Experts of a small language model.
Training: 408M tokens, 5447 steps.
Below are experts of layer 2 (counted from 0) of a mixture-of-experts language model. Rows are named router (the router's row for the expert), gate (a neuron's input weights, with its number), up (a neuron's input weights, with its number) and show model dimensions 0-255. Each number is 128 + 32 x the weight over its row's rms, rounded and kept within 0 to 255. Numbers have three digits each.
After each expert's rows: "comes after" lists some tokens at least twice as common just before its tokens as in all text. This comes from a sample of Wikipedia text that the model never trained on. Tokens count by the router's weight.

# expert 43
router:123113114073160076120174090101142083141132100167165101181132159116186137122114176098244156149194130160135149155152125149067140146173145137141117162188183056131121076078103176146119135156138113110132133128150115129158123103119107152161145168126107151152094161096131147149172160164107071101107084137153128143148137090161102154170164134101147082134160153170094094198131112142153152156112122130121157151163129155106137067083131029115155074070072113093080126128122122157103130173124102163113186113193149140137129097104081081179144114144110128152161146177133084181168180165111153119151161100118107162163077169134061113138167109122108122127125156142138087178155095075137135145123126088109168123137144159080113164130149107151109113137068147125117125133211157109164155164198157
gate1:130138136144082157066109054143097147145117120160146070130147166178122138135130151137095173189137118104135125075100124100154160099154124151125126203146136101164115146160153137142160132151170147162090119198108061121161147159033071111150083109089137121108152143137073105161183103148043122163141168155141080154130065132101081112168178098159136109172147137098100118078148197120117169121128137159143108102101178166087115138121130104098158130082126117110100093100173064113175096140129139169094114046135181161200131127063071154100134113124106132128140091145158107116159161090151155111082122140065170186137097153118154109111158072148092145144170098104130142118120149170078132184122139130093168145163134115103159084136136068170102138198122108133097158113160102067126140142110122
up1:144108112174160138097163184214041134135107119058117148119200123148108070139180086135145097131217137094165136065164117140198117136131133104143200127155143080106152136143119095228201153167156113150113111117134084152127133160102156129143138116115138126157134139120107127114107127092118147160190140131113173109131174123127068105129151133108091135065139155053097132072154149139055145105046109100168145149145150081138230064136115088129129090113174132160086129143165154133107095109105156111106119129148151119141108161119129124147120104119120088124065087133112183087137158122188139090107146113124103153138150128138109107162115096151116168095140143150111203125116103163082118131155129088103190089114142147109106092120114129126108111108144114125118171091100208116176104146185107
gate2:155085145113130104088132110106167137117137214153149140161125143179120115175122222132170108145142112134124153078094112161082105085069145159165119094069177144171131088164126111111132171112130112191105132173131092116102132105130112074149084129120189109129092163050164113142082117115140103133080163111102089129088038134128128170167111113137122115109159077146135070142122115085052178120140107138126092082136083141179126134087149117105069121125124148144090134084159110181122088108136135116136207121108095179123118126095122079094125136161123110125134168107158145095190130110148149067125063113108121135096068097068135174148142149046152150104123149178122171131093116156132159130146114176153117099182082154111100180125172149151157087087129179136068126147175151127170123118114066
up2:130122171180174086124187085127091162140107114097085100156153096148175093144160106145157147150139098142135089100166076172056157155141138115166230155149147143184137112162166130107121112110178118135116154131088128094117126156137068146157108100154142148093180160145154088147120081082109132164169116120127122153168069188140080102142164148113090223086062108147117081100029149096074168095183105082206094127089156098105191087107152145122131087134117157120090129093132147174146090098093143128113159154133060114131147112107156099118130095176175114135071102114071153130137137099109100124093089122106156107134155122113141148115134162143110148145143104141097137149142101138124155037129129158168104122174118171107173150112152059156132094110126131143099118175196141083103114118130141
comes after: " ", "9", "0", "1", "2", "3"

# expert 7
router:173127158105133123100159107146102167142133132123153146163133169127165119109120149129083147142155113101051147153149155135167064167125125115142125086141152140144073074108194168129147136081080130067154090140151124094154131182160113103188095219084088212058147116070093132120154161154130135131133134131109161098184141084211131132143110144099134074182158077176093119094158129112113125116078123112118147135165141105122111119145083113125141128135141115133145160095120135136142156108077067127143120173144100155071097111118049108119105102073090166169170100144143107157058107073114093155091193145124138083135135073170106133155113134111127100132138141111146070120224136075119149143081124112106161083118154196115085067088108130130100146079078159150129145105091180121123146129181132
gate0:106113153167137134128123117079155148079098141180088133117177140118089159189165110081074110145068127086137162082119180224111142091183180194141108119156086160103137104152093110124072192172117143175161140084172128143124116114115110105155147103096165143112096164143130131042087183117138110138163134125248109134149113123111115164166115083100195111121175123172150117076111089116093111112111109137141165044145145136099167091142141158098100171128161125107126105118174111173143136146177136144119131147157137105115086175122101146075077204103142094105145128131126132162099095167116031124193076140137098136103161123132161151067138099125119156123145088116149084132176130158139123145120177126079124190141149113126130098088171138162111101131085125085136130126145155140149138164123172
up0:137177059183127189117110103146141114170129079107139131134124136164139166129170157122156134078112152130198135079094151116104099102135129161087122153068080154158123106146131110204122143175122128096149134128211140137067113066081111112122116099154124161134169145142099123132076120057128080104166103152140101155133166179192137169095143135173181148119099128125126068150130119108104159125142156120106124137095131175069171139085138180158159143101137142173110107127116134184104122123137142111077121137139091148190116122143079161108137086093126133081085144125135120115147068139103140149184141119118130112097051098146108092146188113127173053082171120077137184123177061161112137153177117146102178130162137131159181090137138106213127135074099094169102123198176186138120121156082131
gate1:106124157145102132163096064103175090144127095154154103121114149100207111129113149150118128106117169114181093076068117154176078121127097149134156111151115168168140145187148108152089160115154137113087136196113149129107102153126138113133117131167191135143118173167120134146117148162065122108145131080185105140159143117110153145134140045130165162146127117177147118128103139159056121097132147114122123038175116173077134122129156153084144105114075076055108137111141081121152159152160105151128142121146189108148111101081161178115081156081186080116128120160130084150095137205146145138114113162126124151144183143091185050078123087111178114064171116106119145151069113130152173172098164147146121120171124079111126149242099128155119057138087101151091123137105125142107143152126158
up1:138164126138117067127119090153114148112144120061110081140161132194135133080113076153142097089153087099169127146160169119136056155073072145052106133124175166095132112214118161088129083160127166131191116075114134137156111113146130088095159111193131093175109133072074092135118079119117133089159188092129133185111141123154123089147097088142114163163071144132093134099124138150148161117133130131078087146067121200148095198168052092131108132162112088142126145125115113155156132136110136109068160143149149152063176155135149145144140124156169091123133129130129114110114147083094134168117145123180126113129115125089143114051136141153118117126181121107139111100129186116121146156081116159123136103110104092038163081099160099116133105085188079140169133121120111220110178156116184
comes after: "1", " ", "9", "2", "0", "."

# expert 31
router:133156129102114202157183136198136096176097125147185111100157170119168126117144118096170124104110101081131175099138104091164102106121114101147068158162094124150072125120179122220143120119105141071108087150187134150166114081158193152117150182137109138167083186122200104158083170124103099110102110117137091137088120161090111113126102162162091096158154141129161090126150197135121156085118082116121127129103107105144146095100095119083110157148118119108151097107161094067119099125152138164127141165108124102116126094129136178121093086117111165145103102122139119130098082094100159131171162079091097199132052173111098055073104124132145133143091118172112090122158088123073181074188102161141172192117111094156105138050091117145102105151124126125161137167148157123176164079135177
gate1:096097081144145128087121158060073143120169082104093201117162117123105155178111141152104150151135109139155134183099128185150133082153180180127166115139155133159153127164123139083103123143133058098183129148138082131164149165077129103141052114095201118150112116182105155125147090091130160146131180119103132088126050123200162088113136043138134173102093126151127101160126130123098128143177113139146124108137096140087130164164129142156114162132154126153179057165126192138152121129104098105170112110131147024179080130093158183087086209096152085144108119163100127136109169112161117148163063170135139127124089109137190126139101176121109120063141132120117137199123112128191162115146144138071124103150120108147152087136130152142161115111124087138152147153110133065114081134133073
up1:132101182104065107112123156109112059081122097055101107130189170155127156171074189138038143145153093194157073120088179169098115127145163165069080133123140130153140139118110137095101107132176118116105116114077107092127130104114072118187122095122140108088148120125100167130148115139181115199137093088101081104141124078143163110162154105089148139185137140132103111139102116099106090135169178136156125101199152163068139178120161155138144069112129136141155117132114143216148137148113130100140136145100122112093113125119053123103126175080101188106152166147117040140114186159143133106128100180172133109128125083090150182192123122187113142153144135176117129153098165153203099107109178127116111093135135087108179120154125103124121117107136134103084165078099110131073107110150085
gate2:122110151174170114089090054157095118135134110105081177154159094188144150157067133127088139153159137152162105189095169188079126115120139221036143135082154128109162152144125106084124140203181135128162153154154104099151105131124082106160120104123214082071152125137116127143152112110092148147138140105159093060114100100169136134141171083083173183133105148123114146154139084106073122087147179158135121128159121131148113124194150151153121199101159141167123129157082164151160128132124145143149100116156114091165105130092122156112084187158173066101149148142154095166151148108143082166115012133188117115107133106122145106169133140104128152092142145111146153200070120127159098133132215124146126095180135147127116064114115131096140107115122097120103118120099148104073125136132095
up2:139146110167177101142088092110142162140165186168184103155116126074067122122125120120159148127156194123082154177134119100139132116189155110171160120113123131064116116134117146227118131156135116153112111103085185140118159183100104155086158150191103129172119138116104102043143096104072138077127139198132147147207155129108156134145112148139093125113121123122132102119111111124194184152136114079063152129108181139147101117174114150144091131095142120103112155092113138139154106123096160163125115113174164143124171086121107115112114145212124152109119070118099151102155129140000079082138173077104141116071135143121085092139105103123151140151161169132082131054158091118142099181077106105132131140167116159112065116136160107064079111164096133101125152098153119112115141141132146
comes after: " ", "0", "–", " (", " $", "^{"

# expert 19
router:079136167185106104133174115113107094192109155153127112179102122067129180120121173172128158135135126159086155078145070101139095091128104125160150101104173146122086178123148142083134119139089198118096156170175150154138152117119176075135094165125109135111139065085161136118146135163119145093120131080094112131085160165124159152130129134147130128126168085166067122121104145179167189127094158088124166162074093100048099179149171168167168123171176100135124139108124124105106158112066089082117123140068106189085183144194121123099106140144095161105120104174125080164102140124095136109097175112168179116140118078157103082135108115128138083168089122144171173111087106149154113049187095151152108086136117129169089134158147198134167131112163196140069102142138180143160129107148115
gate0:087076165122134067073112112105192065123176135147103109094107084116119171154083175196152135119124162092152174156075114149137152119087119177150044112115130171129146141134195056132116112163130189095119158114124165132149135166166122158140124098071146129102148144132141139167089136136082097101132203171163162092061125132078153108181156119169116142142139142153170177125140107149153171177088083154098121094126050136104114087095098184123125110122127095194129097181118106167140142121128181134136196110184139128148139160137157152124128149092151104175105192144115103132110088177113117131117123138111097156120113131139147096078144131087186121146081149121138097182149148144121104166095121120140147087186118098100192134137120088144083052095124146114127110141124102075107119130047196
up0:081148179163164118057099059154100145164139104135151165193134131132176181159153141133074172196094100131183174126111112123140154145123148099120148128133117112163117145104132139076142146137167129216072098168071085174113133111098139152170129071087125124157109101186104176158166050115153123082178153067096119140114117123157175155134164131170131163107135070118123118129164139108163118148202130153145143082112169179117133178044108131129156180157094103160121105092134190104166114130136148112152140141135115194198091117109100152114080126125123138158127116120123140102117164176096130141081093121097140081085143180142141142191118171162114150116147129136111199159092148115133100116110170168088132081151088100146140120143146120106076116046125110114075129119123172056126104113131087
gate1:075120099123145106118087150140110157189118086194109122117100108125105164170137131161186143154143148125140142102096104174138166102129147223172106119132192137084110163086099121132136122169167151137113121151143159175131156129111137161197171158073164113155121138150162172152062108155115116123114138130103130144094123172159152076147165120149087164073128104141152100157139119078096127186192138109148079114154139174122124117112152199119111152162107060137101128134142089150132090099125151166185121081149118074172147113098174123105095167168152082159143092142142148087124116224091113092064104109100167137138104092065199127151124153168118132097135156119121097122060112158150113167125076093178176156168157063114130150113150153126078038102092105100137133129147121099104108099067169
up1:176165141140161157158148070154182135085154153112087195214180145127104099159100098140082151115086115102143154123115183164099122146102119123117137124141195173163085167146113157161100125105147138150127141153135108093097088118121137126163121041131126173105127116112106072149148154121102184087185098089108082154125136115062054073118093108066155143128122144148093129089173156148135125118105126133119153100098126173101082177120126095142164128138149124116126092129162153130117125091137160132074123187140153126107145135127119130157155080113079143104129114093132073132117140108106060156112102081119120088126141098138113165055089106105000177184132107095129100058115060086080145123107163112083155137132060107164130182147100139155157149128167076152116136176147159108085129090124096
comes after: " the", " a", " and", " to", " was", " The"

# expert 12
router:161152147179205075146111140080176143111153149134135149104135172136141123097145136082122126136159093125155112147154190132126165109100149139092188146155168171101113098126107175146087160120190136133102147112106168126094173142169153147146132149163098070133132115120146137089125179143117103106097162105097144213137111147138168104212109137084119125173183092151098185090214163150146132093193095075098156098075117116146171118153079095115127133159129118118084140111161152095089136107110081108133110138081177147103172104114172119153085149069089109121123098083086092147197122143136058107098135116121141096158152125127126171139139152120133083127175131126076087162173159050122130182107138092122111093162129112137102125081007148147158154135136158173124141080164097100095119155179115
gate0:117141114153111145154107146102121172088159114108154132146155160151112104126176173131151149089162122141118127083124151146066156150147149127199155171149160167146146085095095079142091123119180171157085130095145143144106132098159162139182157124110117109076081123163117144124089102070100113138158160104150121077137127112101111196150110104072148172161172123109156071098160145141124109196190105094099133105103093127152168084121103165127129169152164082143092105175207144139121046126124070161171198083140153135151101105106123106120116166098132132158056078107147086089128142102132126084215079101131105072166160172123177193137056080112145134112150117161152097131148131163194128093168173101134118106160154088130172101064137138121197118152074134146165150104116116139126089101173133
up0:148079114142205053091138110060123100116108084152132132107080119114112106151127150153105096107087136146183129178138149111124112092150108148117123141173167131089146083138098089155088105093123119129064064084133125125096155107073118025141162117139111113143187140107119155114097126122159164173140091167111081131087131122128114109137121141108153120173124138152177108132177165166146137121122146062063089057153150103082098130102127139137160095148107077077111154106078205137116152102092168140121104152085104124137120146176139129126107089146089133202132116069170132137130145114096166097154112116044144098113115109184143061156090186128130130138065152125191126138148135156154095117096134122155125097166149181168127073116117164090116059188138147077160184129105084131116091128185179
gate1:162097134172125120118148121087110110067161120136171155124156133127151096149132097093045135097093116114190125143141130167153182154148149161149168234145166201157126096091171104156121135136146139103095089114048157125122149162139161148149117078194147083140107144142123116141118114126085149082113074098127139119178131107117130102168147132162159146091146117106120144157188120092126126191125099108107164137073106087111121131188167095043102166167164092083105118103189106172092155109093159105137175172127154158176128075145084135105096136122107141080143083147106133121162150114109098161089092102079108105129173104107162173094138127088207092151172095147088092184104140131105103141172121170126133125129164185109139132115077165158193084157156070135129143082091105094071135110085128
up1:108149070140184076096127129100111181165137139104139083210111122100167178180125151141207192134160122160150167124160080144135099098136129123153124059177104101162129121139097128077103127127117092061073143112111135146116067094079136039127170120138130169130123132134148157083124089148150088124115132188133151152116101114114150120125127147138134098138122155136191106093103156114087113088179105181160098143230136180081132139090109141194129119119085086131116162156051192145111137100071143152121056129181110174150119156108103092174174157133121105153097091105104112149123163111116110133147133156103133137127137161113137067150095100166145158096145124113115116121151084126128160108128090097159116082119047083102197164150186065125078143184112138134134159121176155137149124148124145
comes after: " ", " |", "–", " in", ",", ";"

# expert 16
router:130105168114124084134128120084180130171147126169124207130121117097060113166070139100108181156170095089121158112181113145133099164090128122150112154150120151135134144110109161143130157071119113099047111084102163100125134136081143142142114194146099154118111107127092077136093165124101113178178095180164120129175144080117094100138139142100188092112156075107141128137147167153071153104127079121147104111103080142128119125143107074168145130149145090072114120079139153129098184186159138164103120134166196173142199177134187113145138132123130102116157135123106157180166138138100162072069205103086126131087202168085131164184156143146152165077189141100126112126173144042144131151118096122160143087167129147132128132144160128134136176074132082070092111114115141071123170171100156
gate1:176143158149125154122117073131153142167155124138147093128155166123084106160155138147131113205132127069165146072117123127181116074118177169136150162091139141127127122133160109105110103084112115150177185060101097119142158130115119173131151098074150124147135158085085151122138112146139093154094191093139146109135043121185120086174105087189120160079115120110043137106170113137126098117168140076134145104141142111146156145105138144164138130166106110135080093124141144121204097117122122128080136099146169141154053178183155129094099153137115075117086106126144107137149116134130052182100100117148097181214049173127137177120136106178128105125117171099132089135119097140091170144124160132110161115110102095086086042103173131197149105113105144105166140129163157135190142154171049
up1:201155088080130133143127049129165194143149128137148119174100155075127104112116067166128193145144129145134132115133142112178085115143181168130118114090119106219118126125147149105196104127127156160148090121150167134176217122106173162101131147144146143091169148082123127155147127135098107128093137165124145057136166075073104127110133142118152122181123072112154087121101173114077116112138068098151108103076132104198162168122111105157125108129142153147102166145129140154144141151163199142085117111100149118152115169144113134068211112148154132082115106125107147121139111091113074068107139134100158097122155116071117121166119147137106127132125140144185148104125118098141107137074135195135088185142127151105126079086110048097195069065172160091154131062133180110132103103071149
gate2:188104172122055135087132135084068100104083116130168147151142125108127153186093121192078082126132112174189150158135099166118135109108156147109109136106120138135093112167119155120155132133120066129161143109091107159142103129172147112115105115113154131106139208133114154162109155109139131201129087137185060092092122144164172101147133161110150115140153140121124111074139156115131138154159088089122120127158083145154170119157124167090165195151141152139084076144120178153108195159147145131180141136127146062130175178137088126114071226063120103108118143096179186154162137145169150113128112087105154089100199117185146122175115088175122124066152139173099132175103130193123119168138121166137166097118145146124165102123112105113209124074154141091153085134066101093135143133051127
up2:203098167174078128130098135087117156129122110142172105053119124125136137152155146097112096134090093148148128139165117175150143115116121129047088098163056190114170156163113143129118150090073039103145133107124097160196096149159162176151127120186128141159120159132134132089093121137115130158137094125165150158149129190096133131127135127126115150131141161082080111138126100079146129157132096112095153135148139128137080104127128130099157070147182184119144089123118143194068135086167151140134111111153144107151145141145183145104069167107141120112122101053152146129152159149123162139153151193134151165074130081156089084121155158158161122023148125210086154141171112122168109123114103119189150058134155143142179137128126076136199102132195160082134191132160123108103193131124083
comes after: " |", "2", " in", "7", ";", "ed"

# expert 17
router:143097179157147117100109160070129163172114178129158170110148126181120139127127144099132143175176103101098177187107177142188137118146104120086197106162137046175165148104113092127131164098173072082066101096103134090177171116132143113150070140083123126157087086143112104140071084171148112123144147092063142108176158168182137068130108083103193092108135162137137099042094159091145082164115081097147127131189135123094145129093128120153130088131140075177143157174098169072164160114126102159182097139140121171115078207181151109151126097112142161099152123183097114075092133150160144176125153115110155093158101143108110108149191138151158102172117094138106092146173146160108102117146150142110110073135142094138086098168099100125133165084149141081105130164126103132160145129149134
gate0:152164132141069114108110084134133092165178100129068144171173081134161200155151124175131117062142171132196156069078092130119058097077128210135028135103066167105122095100184129149115138150139108114097149100147128151114136129117108093155111144111195142168149174149140101177113155117116150112116118118184133118094111141122135091171099104158134159097132154139150085155138131104128156129143160131139100149180091188154145123128171072083135157149141069153157107151169100180121112119152132154112134070155139092163157156086100179093158196146104110126115128110147132152143152127149107086066094105118087133169163078139172153067070131090142139123157168084127144106115089123129133121065168095056135134179104110058157146126139133123155077148091167114114157136111160181081111103097173
up0:105141147132124105158105117152150130130190115138169153124047167062116124098074199134115173197193156099140131100167129142112134134134154120062108159151133183154149154120153148082162091130106173141166136180167173137145118150126095172169077132085128110128080123165171135092138154092143127128136163094154104103099065135090148047120104099137131124138107165136116162179122077175114146124136171127160128187105060119098044166167125110115109150062126120110063148155112173135218165167049177139109097140137132104173138123138068135132078159106120101103093167155120104149189078110100138095130122120155077162101083173147096117100198052108089155105136162138153122131098098141092123111106055115128139118170137129147127168122142142143124125116088123114088121138170157085092112142099158
gate1:158143201097133177139075153156144087184076169137161159096128217081143051148106179107138162204156162103138152157128133169148149148115229133141117068114127123127083131150172114152131131121094140186166116128092177141163097104136116127157153163182116118142132157135138152091201113105111099130131146175161083133152099110107123072158102116134141135080175123057066101071132145151146155150144128088103168112118122123086154135155127168131104170087081100122117105113152113121162100096192136126105133137167139163187109098077195131129057131098117094114116125154172093133136148152102150132152122126178064176104100153115136153117128135148142192106129183091155138087116127122116107151110059093121188162139100192097112156136124149131154138137107135117213166113146136066130127190100093
up1:178096124117167131143129162102105139176096146161127192124080146164153137125166138114178198167211098117106154176146143138166104118150125116124188110173144100193100119138100121155095145096175136138110087132108141146141135162103144169160098135164144178179096139085131129098135059151097130078095165125089098077154114147123107101066111100129172103115158159139162115103130170116116094170121130089179176127212117108130148114134123165214127115134142038158123185162094146048197121107123126155164104137104116173163075137144167142110139123121190142114129127149081155083111125142158072173142152122133151127161117143154126090132188145136158125128102103143114100129149167135110090114188105192124111104167124127173031081181110170079135141076160114137168119130129125133202130189107135
comes after: "1", "9", " ", "2", "8", "7"

# expert 0
router:129190180149169108133130126158104063160130139116165105137091141074121112094138161237131163179083142139173131077143092155141160087131177157163164128101169097121086170185171138099131159165133139141070108122116101165125141143101142070183088147121172136118159103140171150133086104154154149144123108125108110173104176105101168151181122146142157189146166133160142115125094149120121190161126116101137137125118075168101117150160179132133075110132177159124139116107123089114107161172105114176126141107138095140120180115105165102067109131128132119105109155164147108103128147124110153172086121073203143151075068083125163117135144151104123113137102079125105180084087075230162153143120094197122147159091123050114094169155056136181121096101164114166110067184154158139150137106117128
gate0:115085109079179141125060097056099122138141063115085144157134098132165081148150107172111165107140105145156144141079122161130137168192130149081100132094164195167130093083126133156201138078188066101192164149141131138174102159125156182166184075119155106169117163134117114184103146127085103195145110150151123085117072115092113127158130108140123099085133178089153101114116170114126125157075140134123153103173087139179159135129115106080130165124106091104113158092136159120165074100188158150204158087182110113169083161071141119107128138114148141135087169137128096168140162188138126128146074180092106102126114164046166145117117100126095088099144203138080092132167110084103072105102111100092142076162095138093146115146121125087127170113126140106130150099108115096121153103146130
up0:190093160081144131095112109165160109119118114145088131110195104118022094088139126088187108139153099087091136141137113115100121119084126124117078134102032123104113115143130119131105129156094126134180118112093093117090146100155136144086140071109116109111070091186130079188116156101119076118159136146104102124115134087124091177067184152118096169108103168181135051092165163119071115125113131174108175108084104126118194090103119088144157133166123127130122113145094169182127087093079120153088201147123112126159131129166124097111094133157138104149121065103199124129113114129158073157168135135132134088121089155155098098236184175101172156101114133114098143151123164109124151120194181135173143146119109155095112113119133179138120162125143107117149074121146130105160157086110048
gate1:144083145146089116129108116075167186119118120190117143123161178144148155171128115107173165131134128143091139127094108109146140148139086154103092184185124087155108049080078085126123153111144106162157104123157157071094113119146061168171104178113138119122120176112122115133120120101151072167140119127173171043148097175123097075065160147117064169118078141132116113144173105146144118088153175159130177126160139134151166113120101082103191182092070086138105172120132089139077085169182140129131094154174195091112125160147124117151158179164157095142121144031113141140115073143103153117110143113147132128156155160055126149060149088124114177136152103167112150146139169111106127127148138073085197121183092117130142106157079119124105138134063114067090150110141158114105102105147156
up1:095175189135130122163138151111115124197122152091164162171139149096150097141144153118150126103116081121125135066157035152110180139138119153088151148101137107167086131137181137106110182106138109149089084131158129115137082199135159099176101157134129170163144149030156161111154122165107144109183068163117134114155126100115124121145116147113118107094171102117122117124105170130111119173142145151135162101170097105168196171084121140111153118116177148169146084065154119099100155165171143068117117105098081135102106113123146126155168143094101167117154139094092115110128101171117158133147116073084142147106066105074140140140147200140134157115105139150090141116109131145087142095112191163152064137123119075059106121056103093189110201075099131185102073125123180172152142105184061
comes after: " the", " a", " and", " to", " was", " of"

# expert 39
router:182131159140113137089108126101179112091156087174086168163134156121095066126121144074126167137149162133145129128172196163172117157116113146162127127159095091099126090175132139140082161141125119084100080105085137083084153116133120122105158161111090132121089132100069146138115117108073114121223131147180156127147059130136131068139108128113204170166166103122123109157131124140140161080187111124068066138149149107133165139091072094163157112157179073137127125117090110134191114110152121162125099062187169125127117149145176131146156149115150103096129106120100139097102156135127132130142197162125054101103126140117100104150138136162145150142153158090029119117114044083146165120149073121120133085172188148111134096125119095163147167104191085108092170138125127054136110206159132
gate1:146172090115116162167098085124102163097108081101119181130126118164084099163106151152108088103140146118145142098080127200158090112111162151073160055128175099099123113120134141133117164131192124179150125142111109103085193149125104152085139123124154142081121192087144120186136082128151095144111180140178085115114110137153116104133123100120184157178188070107145125135147147107130121182132147150152147163159105139134134148155111134129109133132143115135129141149165060140119152131160118167123124124167139059105115105172118158134142135154133158083051121114050133132075179125136149122091139112118086156108034168110113141117150173152086177094165116159117126186114128124114113101180134159076178152193119087145097104133079181154092076154136072083098148103094230196179127063094125
up1:111123100122148085130120102093165153105136154161091111075125156135119100162116133096172126131158113103148135164132146170120115138084109175135169134142142128130135075103149188144156172100229087191219103093157108130073135089154176104142159178131134143155080191151142125144120110124100125056153156158134119080165076123151143098161145100162144120195143087027063129075146046139155167112151165122140132188104107141132140088111115132103147086077168094132185106107149155123172137116203129183158156141146115149128075153155126143104103153061126129147114055125183128121168168129148082101190085106136154131093128144161155127073124098117155166137131174127124199135153119123144124142209077181118142133125118148102149139073158146141141140076141110121105168129163170095148116123154137
gate2:146180187164134113067099108086201167123153086138073110129042173154092104154170187117146154131120129071179119146110220120116159115103158150093097115138104151085139108168081139116149121168136138102075149123161112125125193147096135176123129185140134064151109143169117124156120155093115152119123104133139094113159068170155190100171081112161089126131170158124094139147173169074154107099173126116167140093123151138158099128152115111048101143159071088154118083087092156158176109112113098137085127103136136092112046154165129144114120142178108110148069119112105092113100173121069150161122134164138091150086131192139157107153159225095128110121163103120126104107124100160096108160090161133097155115194140139118121136171086158103119177123147074104095124140153115160174074145149117
up2:120103041130123121120119123160057128158108163102133111169174071128176111111109098105091069115116113127123131189091132171161100110051118120157149155121096202123111119180186100126053103049154131169140160127093201147128085129126116117142115135100137203128138089114108128159165133159142088108129114048136129089091149120150142133109124135136159137106140154122140161117147094215093115156147137150118076141131119177099144134152101105163130091116109163076140209114177163144144192203171138132145105088127119125151152153125163068121113111121141058149150117117142112159112074164174060114152106127174139112113119186128127130118086088119123094112130151145137123176109117122219144110090150146124133110028098094111163152157104080156147083184137159098164095085104106144138169146099146
comes after: " |", " in", ")", "\n", "In", "7"

# expert 63
router:088139195123096158126153124116192064133154163106161090098159164108144114122109143069116061112147122095125168079125137146110078164143123140139051151153086168101128072086141148155154198112099105100090074084127117137169155123168118145106188164140133128134136098185159079168051157091139077130088123075130112163102142156089114098187069090108162101146176135132075127166140174088076135106119123116089159139123090107107181092111087095083164118094106144111139143104153083154148164121164181147133107145100115127126120152154131149165084127095117109105106134161157065170085076144107144090088149112090127182149094172088098177140122147165125124172124153180114089139156090164125162137091149125128198157102125068134165185146134069091088155159096105119093178153095128085106152069132131
gate1:127120122136119094078086160104101139118113104125108141145171077102123175186166124117153137137131212196188101163119113162126208142141153162078116138122148124070132155148121093122131148155153144123082104119044066119095079162105127110133142117109189122113137132125134124097126131140128123097117087104105097109053095078179209139116164163109136137115085119152086133139114110117109143117162227183172121169146090145108123159165135120115106136117169138179172083170142120165120074097063116101170106154108093089136158153089123166100084205126138122134122134136118093118162130117094099174153088130144101105095160147155168142137074183108111207054078128116133153136039151115180127151132117159073125120095113140143055095121158154168155091066149082143152093141126117122125114103173105
up1:118174158192144154149192132125096146133112122152138114116113174140182045106104137125106119120122117056120133145127195132214085135160086108201096174146100115112088085145126205079113137069078145121129121108162151118136144116152110103110201152149088179167141150102178082130089162138158062129109021158130122121169119142127137133157101124163144134182177140106141078154065137160109162139140107094090097172144154086157154124104118165133146101150126136109107135113104090103108128122178083146148113117109158137109137156167125110153161132097107118145099110155130157180101106110121167119132169098146062163118176150120061162133140134129106151133148101109097075139230094095103095104097104122106111131190097146159151127108094052101149176167125153144124204127115102128170137062129183
gate2:052191161190119167125155140089131066139177119109116126117147149141115126126167181155119147135163149116140113087089123171142209132174152163117110099112102158165119097141136143103110146132142149114139190139109030119158133062082156130164140068096163180144139149106118105143151139114118138064131113118154079119084139135160088118138137133149196179104090189112128107149115091147135114195142129145182064118135108139140111195094141192119096139130157126123119057131129154176158113093100148074146158186146135106129078129121119136080098182178102155119107137127109121172108151082183076142118103142172076135135141114133179154090129146070113156135108171076164140139124146153071039131102162142080081171147135166200130084113127111123192133132136111139153163156106100201149093141095135
up2:124085074071167095083129077181149152076138131127091096184124141107110119126077105134178149091103114110098123184147153131109115137119173097112129098051118124104109149136109087177165150118111148134105138116120164190164145159138151134126140129125087091102107079190051126094168088132144112158197167113126093182150189150179116135144101141032128132105120113149123115125174136119108099101068146153076133167167129092139174117193158101142098153135055124125129177162117152085106180138127145173083104134153076117112160141096127120161076091146134169118086131123166197096149159142103122126107162117161164134080075132104105154187163145117155084136125124109108162059161159140162142152180129146076144132108123131104102167167106104113071170128176130103176045107162142138059178098128123
comes after: " ", "1", "0", "2", "9", "–"